Below are experts of layer 2 (counted from 0) of a mixture-of-experts language model. Rows are named router (the router's row for the expert), gate (a neuron's input weights, with its number), up (a neuron's input weights, with its number) and show model dimensions 128-255. Each number is 128 + 24 x the weight over its row's rms, rounded and kept within 0 to 255. Numbers have three digits each.
After each expert's rows: "mostly gets" lists some tokens that are sent to it at least half of the time. This comes from a sample of Wikipedia text that the model never trained on.

# expert 40
router:110090102146172091113105127103133134142077126105087097134156146119091131115118128142122132098118118086142110118143155131096125084121140139126098136093136095156132113130109110122113152127149143152146120151107114159150147104128101128099137152133170143125143112129113135098118123098136114122128132141183136082104180151165144129114133130149133139113132178124095140114139108153079114126119
gate0:102158153146105134138121134070171134119149111086128152140161110143132161156117124111157120095124157132098128159080152132125118117155127123137111101168151105116151159132129141146117114127147123150158149094123130148151160092159153106112131150104139169140106127126150128132129086097120125141132096136116136120090092102118135115144156142129150085132167147097135143142110132133121136133138
up0:103132137097131105095112149135150139145111118074149147162100143170135120128114122145112140142141163166120140147134142123153138138115127128150111138117110130126110154114152093146115164121119164129162157113098140135137114121115122141112117174195086148145104138078097137134125138130114122121165104067118123145159142103100151117135104136143104128166120124135119111128149123149135151126157
gate1:119128153104154143131098134128100157177141153113151135132094160109120111143141138139111139111127149116105103075125162155118141097118094115145112101151156106087113098151126133151134163134178105123174108171155180146185152104143059137168108132166155144139150124127098089121139177161118144187090173109112110092085049158170146116155125114163141132102108149097162166098140148151108173117130
up1:143132095059144125093139156107085125150145098130117104069136119114121110169117116149129119130106116113194106109139054132126149172118106133151168112135172169153087077113146128135121152068106077096087119099131122155116121087142126112120133142143153125117162101101134153129164093111110099091131128126124136164163147122124097123104108130083115155121153119141146100095175131104148136163119
gate2:138112139141147130097156132146146129104140157172153109140134117130113140106136140192129144124137159153137099176094140109128125106160137143108098129115156132116167127142125126118160104092107087097102148136156161157177147158138142173156160096146122085114136109129142169148115104136102140180118110172132127119144151124095134112134144165103125090104108169171100113156123096131124145150120
up2:130122098106105139123141175115099119118105144132130121115162120184127088151151135163123116171124130124091119181130139106121102145136179119132137097152116117090146102114135115146160134108169114087115138122140159109098157115127141124151099156118101127153163140128113135139147070091162104137117138136139095117108120154148143156126140129178140146176134111090098166116119135125113164172125
gate3:103110127121154152127108115113137136102119169169152164096127136120137109131131139131143158143092107128132091146144097141060168124121165134140129143170143157134091186106151164124166124139097115142147131109134105136169132161210110139130105154129112081158111137125125105132148160144168106132093169118127125142088141111136108133097118130168117083167140058103128098115115119141176104111121
up3:150093133131099111133132134165142133130109112165138110142127121170103120128116147127092123134110115136142136103058137093124143149133146139117170126094123136099063079111141127156126125143168086101143126142136131135114116139116139118142129129104126128140116133107182127088146156132129109148166171096116146167156159130114100123085198149119102111119127151114116134100163151138151122102139
gate4:117157180171100135164125149106138143130130135140130129100148168157141163126123174162120132131158088108105116121119135145104129109131137139092170123152164111110129103135146159119159130128177163126104118124077102134160120156075189106111146140136153094158134111095145098107145097122128147113114132126133146117083080157198114161127137142113128124082134095108160128096077135186126143104087
up4:134124087123127151131098139118118119103120075123156090106186117139148128113057132117136137108088171082100135143157098124110141146137124146144109132118132110128146177136136066107140135103119157125139129127160092131117097096132144150106147127087108122112084163106086110148126125115077117102145141095100140135147146139111121141127126110117151141131158117163139176123121101092106113135121
gate5:129114122114161154127112172150129144145147141111112129114112142102103175137172126099106135105118113107160133144137105167100159129148156079112126113159086130133160102135157110142136107145130117105131130177144098145154131071127109171115161138140084147095161107139098130140157145107145117136104154142115149090112114155166145127109123167095099103114103151105150127113164074109139177094128
up5:113076120155137100127070141137120178121101130124095112137085109125141102131101136121115148085128143159101148117102109161139170148133097105137115120111132125100119126112111099133092133130130162121111117135097138142175162129103098102149146166086163109107169102121127146112114134101072148183117133150126094114066117163131135180156126138107101120118136142102187156131153138105106105156118
mostly gets: " b", " c", " d", " g", " p", " f"

# expert 21
router:124125120117160076090114150124092165130111138098136086134116124116174137182156157135117152180152130131139108164114135087130111185161162134101122099114118107122143090108119141132159143135130109105094113143099110121120140132139151117166126153113142144108146109176123173124109121146129087130081145104123151164153094080142154139105121113142126140145149141074121150138126103121159123089140
gate0:118096139140168145120116139148117178108164122140099111147118113099150121150116154136172137127142143142073131122109136120166125167145093131101157160072135104116125120141114153140111172115101095131126118101188104121154154083143155126119079147139141147121118100135104094169111158082159121163145134149114119135149138120146102131115134134103134131111157161122123122140122117129127149147060
up0:149090142102143148110124110126122162122157155084101125138130146109118170121089106172140140187121147116086139102128152159148110130130134142115137153145129098114160095091075086152143144106114120158144121153176119079119154123097108141142097123117134185107084149151156147128139100167133103112108142162137140132130113135153162155096135092147155140114093160087150148117102140122125150139178
gate1:130112144123138110154130125110056120149118131112123149138100120080167181135120154100164103161147140131131139119153133061136121136140140114142066122082104110152150132127093093107126147119103084144131121149108160140182131119116128126124128115121148149112164118122108116163084118113134112164129175115111115150142111110122131126120142117087112154120156103133127112113118140117152107133140
up1:155094101136125101145141117098144147152102148143138160150169096109115112130164154124118151125122137107118107157116138104180141135113109121134111124144129082128141102159131105149111147162117161145118144133165091084104130087131131167125118095153119147120144168144125083120164120128164112124176101149142165121159111155114147139142096179148106123104132135118126152095137144117131110123113
gate2:128131141146161133140154146109135139113064125134140108163167127110128132123105100146196126172134159140098130131160104137139090159125143162140113163113156085152153153141106153117106084137093133127121119132122117130133106103174138102098160145121111116131108132077172137113087096106128125119084123078149130092149145118134143106121135131144090138125124134166179157159135105195128116116156
up2:139161122114141132120118125139098138093133133180176097090139116116142133114155113104111129130122132090108116159103092171130142179100142168153179143074110110131120119096187117104131115148157120146133106145114157130124139126163118133140094151155118134097160139132131104140106122099177131140123124114111174123131120130125081148110074106138117124107171099110133156143121090146116203123118
gate3:138116142134075119156119073130123129121100109109079111114086138123169141109135138123134091109112081105164160105118130125152123143083122147151149181150130121122144130166097101138149130103116123094098160160152135118175127140152141148134140092121115199100151126122115118147093118132162128148132088157125124132097151187108147115126132112114176132096131138158120137106065141111155105124160
up3:125156137231122141140096137127123091126078111133113125128144134148127108126151125162160119161119129175168122157147143150138132146097127125126145124139114084143140113136125133146134166110113131123126118151125140086114117135093155125128178145131104116086096091117147124137174121160103118108153130102122107152115178140111108150141138101154110140124127163166125156127106117094133101098117
gate4:136165162167120115130140103175145081133172124129142149133114120128095109155110128143144105134134122117112137129161122155122117123156148110138088102144118090149161108106146141150150114107154171124115135088104133161155131078131109134130129123101137130124147126160117114097132101115116162101163115151099135120152170091120141104127096102092148100145124114129093157156072184136107100111115
up4:135124122104119123130103141116142147164112176123107134112145126101158144115139108108134094146170178089114143113090087162135127144104131087131103118089142120123215100126115112107128107125155105116123112119107192141179101158122135146193132115091125155123126093128110127120112135152127110106087139125109119137106099161137093118111125094147104124140156137132152095125112094132144163121132
gate5:109167127124148126110135168139125126145131123142142155127158093157097118123147145104122132085134151187154145116141116122098130098143174112131118186145131077122171146135111119133165102151131113101118103129092158099141099108100134131191113156112133137120129089101160130132095163134179119176119118115149109133086073114171145103105099137143187128133148134111108136125103107145112121116145
up5:124092155081162119114112140144142095159155169100130147134122119141132122140158129155255122161165143114094135118126132140140143141122121146117150144101110102123120120116125150163124098126145153158153134105166107131108126107104144133119123106128111188130128167109073093151123140120121137116140128133072123088200123129112125110123099151079123132139149123145128106100123147143154135111108
mostly gets: " District", " Council", " County", " Court", " Department", " Museum"

# expert 64
router:118149134145201089154095128128136146099119154088137099096129157096098133121141096107139109115123112153142141140113100120130139088117107079190143092183102153154165085100121118105101139144096112116159127143174147134127123103104127147114079128132112156129091120152147120120152137126122177154152143147087084152105140086148068142116118112111149113099107182158170131125158097140106163147119
gate0:156116131138127113129103116131132119104177125133111111119120140106083105133123136148147166132153134135142104154121127149135113126130102101105122123149172106111126089115083092095131111129120106144117104117137114135164157142142209131106065114106128128139118122112095187127141131097142110142162099155123109104141112127142126130119131142108149071152120098146127152186117161121068200146102
up0:127094125152145107103134122129122127132130123122150124154132124141115146164119123129128093117125126120100138099156164098144113117128157145156143136174149138167120112183101137128100130132139105102138151108116119157081108155127141166153136101142124147093130132088154174159168141178122120165152085139165131133108139154092101157138132138134143164072151121134121111149091139151150141175140
gate1:132136146140129132115114155086105105129129113137156125114108137079149110204090140110142162167124083109108109120125100111133088119122137119106123103175111117132134127134140133122127124133143116161155109104114129113198149162102151135137123180112155160140117122173138138104107125124139139125113139137119104130109109099114129154146127151131083118111152133107110156104107091103117131153142
up1:105138102134130110139111121135144120180135122155165138167119074143160110116147165158137130163165114087099119151171066130147122105106141123137147124131187124120152148131128092158148087165177120100139106158147112134135113105161144108151138114138121071155194106161124099139118119081157123130143173150113142103103127160103116113141102103156144142117142139079145082160100146137147136140112
gate2:123169135131149120100113097117131121114112108128149120131111169164114142097170143157165116096168118193118161153144119123135092139131126103131123151088135117096112141133125134122107064139099154147137117146157129111158115113109124148106114129161140099158142153100140075102104099104135150147127093124166077126149137155138117082159095106172131119103144112152121143133106110169131141124126
up2:076138130192100152165103124123128147138134103124143055108077133122128098089156131089091124132093119133087105117152108119162138186101121121113113128144135164121138134133118163157114159105118162179167102088126136117140128118107126171126137111162137141159161114133127132174140155149153170130126121081124074132127061119130152111099092173131122146120129151118117095127121148161092104083107
gate3:144109163169145108122077149097150157085109129137110136167130165121135129148110124138096157182158078083148087079155136146143130146154097097119139095146196129108123124146110135102151147119147173123118149133142129140131098158141144115126139149134136122149117132129123101144092115135146101136147128101184150152153114167091128151094098137164148157097119127175118137105122112171087140105168
up3:150137097141150104163098100114125125119148131080150153139102146168138144124109143115123133081107128131135155161152146101121129160132111117090143088082149157146107096104145164096108115167126118125144155186169166139128130141106099108112134138101139155154145137141124151140107136174138103153113145080105103154156111094141122124096120129079175158129136184117091161105140118132157165110100
gate4:141103161175103140114107091087121098096147185164125081118125111134163134163135143159091130101140118148136081135083119138102109139132200127113088126122128135125129122121122134132125170101136154105130140097115178108187123127105097127117072104111127086126132129127165127169096132071147146139134158148153113126085159099128121089106107122187131145209137124142156126172127114132121159123144
up4:108148101124122076112126140087108129121150128122117193122127130127132122104128132133155134101158076123124110151136095113216138136180185130109170159152125108139118090132143112157095078106103138125122138112168137141109115124142121083111114167105114163126106135138110139138166117090135136110123078115118085134131138117169102129135112134158107126116120121132105125121135128109128156106157
gate5:121124112152150118132100106078095138116103110141134140126126122131154153125142081124122132158111125112101135150129132124157110110131119083134126176129124139122161084124088151110117160123152138107121115101118090121169142151139132142106115133156099145105138139144148099083110137131085169129137102126122149146114115146111119169081184117127102099128156103103135128134083147147142138135106
up5:115132148104187082107091118141147137130138141160131127150101093074114136121175139124218132116135106130124134126130119154127129138114138147126149120151099131117091116130129156106127104168138166142130108168124123125138119129161095113188123089126098123136122119178103133137182122100115142074139101121098129151165125098112160137166105117118125161169143164107143126149122140095150152121135
mostly gets: " minutes", "/km^{2}", " Insecta", "Area", "ogue", "ations"

# expert 37
router:074132135119174131139122127157126153131117135143141178104088099133087115105169109136101115111125164102157145187149085115140136097147133152165120140105095153140156157132159118176113123138124153112113121149184160125121165115168145125135169094142141135096117126059139109118122171156124160118099109108128112092154155137139133129152143166109154133149134180118123116085106144139124135138171
gate0:115137128136174113148112106142085120119120131115156111108114090094086157111126167107087155093116075160121177166080109106114158146134123162089118127169161161171128118124152126099116136120143165118141089153161181149155140127137131095080145083115144059099114118145146104145118139096155162153113122137139108130130109111133070140078163169137136119134135146095092098133124124104067167145132
up0:154139111126134140163138146138144134136152155140106164115163108096089147149104141094166148125116111199144154134107131121133153137171120174109125146112104113098119131115112123113175101112089154114121161099147094144135110150128128100151121145154103140129123116113125124151150104133124136139134172143143128119130158104184155095149130132091112098126167090147173137161122131155141141065117
gate1:071125153131101136139115113175133181120135139129135129085126127096162130117179123115093128116158179104157131122127152131130156101122098154150090128100122130159135138076145100146125109135129148105084135140104155132137129112119120155120135083132143129132118183096124113126080186146114104141120137130136133116105121119140163118076124135161135124188135087168143104109154110132100128138133
up1:080174144183112119143100085155114163129080139104146109094124134093094151096155079137135167116102124154143125130108163139079155128134107155156096138107126141201144132125123094141109100108122170091140147133135164152136127116098135103141057133146100114120120126161126126093119149105171118126122088095154109138102133114141114099099130119147154126150127134135105131111140117130147126156110
gate2:103144155153141159163151117145134152145117123128096169152106120127096093115175133142083143140176124193158151111124121128121126102188162119153156132127109178121121128110135142096156071113163143118112115122120141130173142108137147103128124130119139144123121110140134052152104146152128148109106118149124102086133107117122149155108190158157154074138159134096119098133142126147164145093141
up2:122129165142087110142119118113145130124126147123153132119115169137149114170132146115147118148104122114159142104079145126149080151118136116132119127116114152127140124110105138118168131115113116171126116113105133099070128139129132112098095131171156096146148171155106117149161140091158140163116133088119084144170122121117125129150112082149122141154117125137109143098145122132076128106153
gate3:108119149157107117136118158146141125145102147131115127179103123094094149169138101084125120115106080085125109095124151174133137145105162138089120111136150126141140092107139135156162108141117123123142115159121112101120139161134126076132091139096101155104107149141145133125122154153126127083132131099116105147144190057133179114175114118120104123109157127143120155154111129140129105160164
up3:128107144126154120114133113173129130117100179086129140170139132203099091130166126112111132127113136093105171125133120139157125150120157121142123103160186126112139107155129131130110121139101138136127108142095158150142125164150101141177135063132166152118135130100125086098128166144092160116160133123095106160105118143148116142132150133142104137118132168154108125095160131158102127162119
gate4:142136110129142093152112122122156154065135154144137138109126121109139150079157131133111168108145150107127122086122143116136148107132163162126104141124163116155088142111126098095165178120129097122166142118121108109127095136152131152099104098127101148158124167158102133100103132139113152112161125129117125134140101129160113111127113135128105103181154127097121139134091136116161118155110
up4:136118118150152083135105153131147106161122114173090169145140140086128096123102079123098101129145171137121133110138126147126126108125124132135149102134130124128128144107127145058118102173098132165110082136112139170116075143121132143174147146109138155129131131127134128152167089120139133127144083142114110131122129124147125159133139108114110108110140092155160096111117123122099096116087
gate5:113126144128144110094099143105123149135103097118180118176136155174143160107119114123137127141165113110064109103148121118149127127097123129130147102126145112118122111121129108134131152150104138168087135126135143075138129085099149167137132142160112134116159182134095098137126173101154152111123102115120158111128101127154103124129160141134154153142152131126111156134147120171110135135122
up5:108131131117092115109075145091147081114109140128146134161099165079126137126081123129145131096130129145110158100111140162133124136160141160094129143096126103136110133124116099082132080118126155117170135150118099153111132121147123092163078156140106140097128091122157140163136122099115104104131102146169104145159133135122146145109155119156137124126143132122147111142106116136101139141120
mostly gets: "United", "enis", " LINEAR", "vent", "ather", "är"

# expert 39
router:149155114112133124125076093112142138143156128108127131098117114109159147135124137120119115100138100135149160121098136071126147120152132111091152122145126125133153068159135089113117123129131125117124120126160104108117107113143101155134122130093133145130110123139122109075113166141148139172149169103139088076126103092112162107151130129093132106091096128187128175151160145127080157124138
gate0:138138131110144166146152125116086122101119121120126135084128100098147133157134116114113143114138150105136166133164134116109129143110104129149104131157112116148147126188113116127093109114089166123175103141121122104162095115147124155147112138124096126129153122111111157105140146122175056166130112093148160102115109153115116099071132116098182150102124132122095146125141154135153126095130
up0:098169156169091162149168142108161137128121114158140128110121146126109106160097108137154134158110095110144105141124153107129121113118142085094143140100165137140140141101102167165192114099152097151126116135078122084128166141096128074122143116163126110146149162146177143110121103147138112134206173138119129171114119128130142092118127121141120171128106144120116134116124173074113066135165
gate1:116135096109053133138134084103145120141123130115138144129116120134087137105173117080135144135134137144116207143135099092099143134106085103145135129139103127138135094151152153125139126108165066111118154120133111141180125157102124117114127183145120140122152102116113125084145139105142118134140141134129123155115119157144126144132132071132145146130097154154098162098167121141105162136135
up1:154141130132144147133166108108126142144071131115141095116152113117159126112159100140154110122127189117142136177110105128155132148131118080105140123146156106126201134133102177111114108123119157116122130091180105124114193128126130125135114148120149151114118135098128144138121154109141126156134171118126121126145106169118137128107145110108140111129148150100112139117136122129170152097039
gate2:114143129087135169100134145106125164102120129119141108142119111151130156135163163153120081132125159123102175171126149151112158133112099139122131137140142151140156121110151149104127132152172095131089103117135129146152156134106099134158148141147146128098124135120151171145140103096116124091095108095133137118128087069136182132143148153145122155139131158156148148122146153137112158121143
up2:110097117159134164107138098149117115150109139140148151140132116142144120115097126179159151132120104134173143111132104139158117134122147124138152094160140135098096120120138139109144135121112144129121165150130127104139075142169108129117092110137120137139152151136122128161136100111125096114119090083115134108119153139129124094135122108134127110099142147098108113132108145127140142137130
gate3:113140150139141117143095122073142094136083147123151136137104119157157146133134153103098147149158150166138123191148132125172146162107128128130090119131175151124142144138069101119136128086151172139136160136119130097147128146165136179127139106147142138093143142125147140171104167129194145170127153103153131092122090120127146108096104152104131112113141110115145156096120153120147097110120
up3:123119138118135138100091102118107129110112137068091159150179123109094132164130133158191149120128117121169146147097141143137140125171152122153138140125164134156156121122118117127156122139146073144128069166134126134098132103162141120130151154138140140123143125129145164103134119139116122159117129120106163121127138136127153099149106119158144151137113153128111117076074107218130145167176
gate4:167149098162134151142105117113092142149147116133137129134079111120108184137134125125162140098114086168119167083094139129157095125114131136135186133132143105136057119099145134147139097111125082118094094104106133114135087162146132118113124153148144142147169106126151142083113145098109151128136111116123128132146146154146144109131144143114098095093099119099151121082121095119098135099137
up4:134131165139080110121140178132095152120114151121145106125124172144116159124148120147135113135109113107123103140110092102122165140095106156119091099139108123103113148118166142146148129144184144140109132168097133130127104088164156115135119139155137158135115170134066062139154115095139124136068135128184123050138115150110149156147132120136096115112139105141109111153137130122162135120184
gate5:105132142150135135130165136088139137129137128082120146161118114110156107115143171133145152112131160147133179119090113099137117169130167127117105158165145108063097135127161129152136122100132146137102144073119143089172114109183085082146096123092087118155148115114102089136144136092085099127147115140152193107127088125141137111115094130123139128145106138153117115167141066155160213096135
up5:157097128122084076107122141106189127120105144152097091146173146107146127167129117138111112100117089147153131109118144153103126170116120125110128175095095122141180145137143087089110106152143102151109120136128116105109123133161143151141102165151127130122148115112145127125125116133084189116105120154175108145089096145104156143130150103155113139064111119114137131116111112124164084123104
mostly gets: " League", " World", " Cup", " Championship", " Championships", " war"

# expert 57
router:152121111149099118145154136144118140130125148122135141140100154094132114108148091143117111095098156105115130117136121142133135120159142137160152117104164127144134178133127109144108152159103099098093134138134129162124153105150123151129137099114148119164142098147126128163121142144113105112123092129120165145144127152097094101146126100148095119162158147115136097131143134160151128097120
gate0:128134149116123078110158133146120083124116141166116136091158101112153126109156103132108105134143129137159173131130149144158135140085143092118148105141105069130126093124163118129107137120165156151160150131167103100147073110141097101132106157127088172113122159114092140112158127126148154152124118127138127115111109145108150168097124099178133137153145172135144133099117129168109154139151
up0:163126105090098123074156125135145130142070140119127095132150107147148109154136109148157124130145113150144119159113094108100112139157143099146173144169096119135154123167136137149091133135158145133121134147153098112098173155140113103103123152100098158089161135161104138126125110116151116084170117138118165093088112104121117100111184185107166138130094073087146115107161097122151109139113
gate1:091148145109154175103123155132137137144148153138138151113150155124124128111094072131134121090135130104140178090122123161140137135109169116083084158111149150152129139113116137150096128121080135117130141114120211155203092147110136110141157146119143143143155112103159142145100160121130114110144147126150113132124108129164121083172097158156154113120185110132128120118107108176161123165121
up1:157111141120142164115140123169147144146149177133106123150141155134109148140144155131142122082135142135137132126129073122120120090137068146120132153107143150110132078103150142140134113152142128170094137127152103159134157113088102123146143139137123173104167140123174116106135116121159136127113119118148134098162149125096138116104153131154160078150125148146152095163089146128165140134096
gate2:125172137131160133108173082159176101139143133125138128120139115111144150134122160083124134148131144077115145161121144132118154163123133110097161151102048154095087112140081158140126103110152071146155116113134104138153166130141125167125153113103124140144129136106112145145112137113128095126133168116117150120139137186162115119142141166133162110121155161135152130131137125135163104135141
up2:113114179131163111142079145151114122157135135111127160112105107136114108146133133142154124148117145116079118117109132134115154164123113148109135129093134131100085104176152119150151128112122172137110144113091102115113154114143144114171117130130135141065131145171113120128107142150151108110116118120153166125158120135135147162137152128147138119101138153102151130109131122144116176099125
gate3:136155156107150144141154153165095098128134144144142148162139082155124131166126131125094142143133129154136132087137100128136107105113125141085118106090144142119133106151167126087099114113099175083090141147169139113208089137135140127134118114145117150099139110152103159140130097112098153090094122136127128159197145107093081083105111146140142125127096158093123131120127138170138104138145
up3:112134139134148087176131138122097111106085122055122097176121113125183164107131137149149148097107128114143133155161135135065170155137108128106138103140142106086171125101138127110140145114145099109170130117095134133122149144129105146122112141080139120141093133162150104122145150152145147112123130109098100087158136185106108114124173105130116143147122168149137177143098154161155067121077
gate4:135139137145129128146147120116163103123112128124181111160092102122112163156159103140163133144153113102130133112140112118167145105117118147108123107133146154168110093085164180122096134094120077130071145108150103089117155115126101108117148121128141131084129140131152081122122086131128155130129154104135133097200179150137099124151142140135113143158116123123156137131104129149100158109177
up4:112135077128148155165148166174139129130147156107094120147120150153149160095122121131129122110131159138131128118091202122132098151161127135097144101120105158109146103100066162072126121131092144129089129117123111125161116136099103148108118159042142086147124095127120133124089142093128105077101101130129121123116111138128102108062150111124139132129186061116127085144075146139158056146098
gate5:123140106150136180107081112135172126151167124185145159146125139122120101160151072126197140155157128112128118131124104089102140130098114144093101055135143125126121132135151143129155162093149121112131073176122177123148166137135089096153136144152145120139129192090164114163140123138124102147077185146136110123139118134143097074105121131127134129060106131107169136110095112103117145114092
up5:109161091133100117120120101129169125101120090154130166119145109106103107145160113126111120135100125160158131127112151114142133123138117124129165145099122168032089110134163196130129055154090139094073155110139124109099114143118108148160133139124108106062122163146164129111111129100161120077104127107111114130146137088134130133146119153119109153132128116197126109143171131108133144156154
mostly gets: " Location:", " Street,", " Headquarters:", " Road,", " Recorded:", " near"

# expert 49
router:115118165134167069139154098129111163150124102136141164084122120160110174134111127107128130149143132146129154111114118125108166094155116132129139113114160161123143106133175152150124144110094128116093105148139115125120135123090140076137090135131143152128123118170145114162132119149150143102171109107110096115114133114108109125131162106126154141136126144146075099151123169149163168106155
gate0:141161173150138130142145103128116140149145156182149086092138113146127080186109165111180129129145160105150136140135133104130132111119124139132112129088130105165096098117097128161111166144127128129142139122130109096167174123108146123144127114122105131119099145166140102158138149103197132127095147121095133165159108148102106097128122105126133130146139113122125135132141146133131117160208
up0:129131148160142088156106106095135153128112071155097101099143102119094139148158087103138094150138142096107145099116128105133166145101116116161122091099109103101100133142111134146131089159106117129106173134113098117125115070143109124157100117143104100089134115127141106143105143162125130100138148131153119155174159114124109149135093108142161148137103104144107129161102158143098141113087
gate1:136134110139134109156119112128081128124146150090154155164116092111115128132113133171139161104134116154145125110113136158137116123143132170105122103132142100124101127157130118153107105109150143090149116147137117135211146161115135107158128157151103108105117127135124165098155127133148169152112189124123070141113115110126160148153124153136104123146148169151095086167176165147202132101129
up1:121152127095118103109151166105111141132117140119178140168139116146128170147147127097092132106149167137125123135107130143144115103126145171147129136102173127122109055098107124163114117101157141153140184130117119097177128145118196149146132095146124147124110100129108129096120089177094149073159112106165152109131128126130127141168151081165100114131133131160116116124162143137140134137151
gate2:103086173121180110098156110099088090125096149148141091093152124173148114098154104132188157105112117112104109138141143106116144149167102135160114147110153081122118155105152161119128139075137151143144170136085137094145129151140164144148100116158149140139120127148118159151082131117123118150127137112145085161089122113151118117115096141130133142124129159181137137145108122130127091115107
up2:144098193112110142121158106105113092159100125125114134117119138159159148098145091115145108134117130133112150115129143138121156134118147113134127119096155141127154118160118131092100117142139139132076165151076107095136134163119112122135133109108134129131114122094118116127115123169130131150140116148173119103085132092114106106122149084159131129134162171114116168156122117142160148107117
gate3:101113134146100112144082157129163155112127096166080102118132090118127150143144145125093091151158127122150140119145116081165152143088127124146161116160143149108142130135143168142162126119117106144128124095149120145170100130136170087103088133125122119129129138096150159166128148159158154109147122167156101153168105155155140127166124117102148100163144092133153134153099146103109154082141
up3:137144131103118143122130132113145128079157095143129132126089106101121105132131116131101133136172083152103150180112105152103143125084113125129155106129091156123162142096131174185152110141156117113160129122153065147174125114106153136113119150103128080139132108119120124101086131129157098085092167172124118102154160151096145159138113126148126082101134114087138099141124172148176108125149
gate4:119098121164117154161104165095093120134167164126130143122130180142138122147080124151151150131181119183122120109114182152114138138083105169130109131136140140133131110125134112157089103133129123137130089111141137154162121085137196137151147132141117115137133174110101107116151160136115121129148148141102131129118121129113104174111124110082130139096153113098066094116094112117109093113125
up4:154128083095124122097090174137155115094129136162139144162140188164130137120179138099077102110134126090147082114132101117152135140158163114127157157125168170128128116138110109138175104133080105146153167146135132130161146150132136132118114110120098144146127124108108150153140140097112177085095131169147116103111127123189147129183117119140101114151126120157132118125128104166104075066156
gate5:141092127165124101137127129132140107103108131137171145123141092118148133129164143134076136138166162141124119148167082113119112092068210092131132108129158161122082134156173151137119096123127086124103129141111164131146127079109124109179109129143152160131146117107113060137091144139169131136163151137118132111156132121136102141137178123150130148138121136108086117092123143132118123143114
up5:157160116174128130180070104111150136135084136143168119163136079100122132187158167093106143144105112132125137115068158136106133119139105117110165135137129154150101113136134116129131140162138155124125153127130149139133126136141127112119220126111110127135127134137151120146109130082143158174097119111156140145159120153142132105134162116140101082135138143082067143110145118105128125145134
mostly gets: " in", " State:", " into", " entered", " enter", " leave"

# expert 17
router:102111135145108145100176113149130130128111138142122123137077144150133155148184127105127136135127151153114131125106164109143156091173144121139109147103144132104123094177129119149177112106115101139150144150129154127135137091168107111145117101115122138170160141143120117177109118134102154142145129145121130079101145153104124122111127120133161143142108098125058180146099118121145152119151
gate0:166136147159101146129170132122139134115153141167122117100126094095138149165136125126143121151156113117105126123065144176133132108112079130110161145134108163137162123145116114145089166126112127100156154101158110154142162150110082113140178099125156122174127154142105107140126118123135143126107128117141142124145158113099105133132087159124155145133078173145123100124132120124133159125100
up0:103123137157109138108135113113137090119116102105111105161141122124101196131117107106134108131127107161127127095129126071164125130129092135131088123091169109179128139150193142128122121118111129143088117156136106145170140117127155096146148141142118140133125116110117143131138082103081135136135139119123136104127149119102125121151144134147133123114105081106095114151158113145113122145153
gate1:129130115094145128160072096165139093131100124108151068132154121153075172140129135115102135113147125194129177087134130101135132101139113120117094147084164138097105138142101115138182140151111119130137148144140130111147119112142149105155150138066149129143129135160131119155098146164156128150147159099147134138102137109118144103117138106151109121099125109099136146184136123130133113144140
up1:124093110106122074122132065079103130097152139111120108145151114130184125101131160161170128149110182124130147103139189141113128113113134133165159116146140091123114112167121145130132132106113132099131158085152098143146166109133114144118124140120072135139093127116104161136117098127123157118168164132119113149093136118153154117125088159097132166152159093104160156128094146169134143110137
gate2:124105145162112076123142095166118096143123156077127113145143121121099137107123130047131117189125132122139156140120113105124110100145148128113117108145147148131128112138073132155162163105152149088127122154082119074158121151107140156141119124131140152143133115094116146152187124129129096105128105146189163137140127098103163137142116133132114122149126136102054133178179141105092131171157
up2:129119178073111101135148128112106159146097113130125128104136147111167094161147111151128174123125096083168095114095113099151072160121176095091191140106111162082137097104153126125137139142160154116160157115101119157127118162126137148137122132111110136170086129142165173100146124100120138137149077144118115104127167130120101134123186119161135097099106165147163163118113175163140127147127
gate3:105134157173143114161126152155103157154138102127105133164110142197128130138145129134136108136154130144109134085146124103117153129130134156109164120102126141137162140158109139131123139115141121120144140139075133145159168104141114089131125126121109151170134132172123143120149110130088135131143175115163122132125111087100126157153142116158161155120132136113133079167089116135156150145127
up3:121130180123111104137109114157089156137118120143138104084144115133110128091140131068081166140142119106114123150121088141089144104130141082100141083113165109120081099124142145131083153138106090153125147135090143152135116132137129145160162133116110109059157153150129129130182126136110121084080169113147143154151138133149129111183121132113166128143108136108104140141128121144101152141143
gate4:183113135162156102126100104118161114136084127124107165144172104121117125141097156084134169138139150104100102107158148120158109128138151181097114095088142146132150104132097132127138151159153123143111169155102111166108140131159115150157107117140095142160126117124147168135099129114124149137122141139142115145165099139109141125107142128119123151155077134141081150100107110095088102103133
up4:114166133134107147126106150145118151099082112141125099090106169194202092147126146131132136156089130112129153122103140152137111122150181103122150139117129119110144122161138110108139100136076086116147156132160154122076095111136142124152104148101101086126209154127118107162085115122111170178117068146118092161164085135118134121119158082126118119117152124137130124132135141105097129151131
gate5:133120093125156105138106104124156152119153087150107123088151080105099154144103142174096150162153128151165125136136146119110130131159196116121150149086138184111157143135142130142122134128119147116161103115148122132162134097098090145157096145126145111132107151144168214143145100196165138135139124124158153139104145159115111120150133150118118148150093128097120165139118075090123125168131
up5:127107097143053132113119143142165104090127150108090113094076116143133157108142093133129116126125159140116142103142124141093100127139160152159113205138102138116132124131110130142149124143104138125156140114168131115150103136152109120136186120107111092138086115118112111228095110150144143136142129123132159128135118094142118143102102113101082130128114136082163120085140091140112161125088
mostly gets: " =", "ș", "ipp", "idd", "edd", "asc"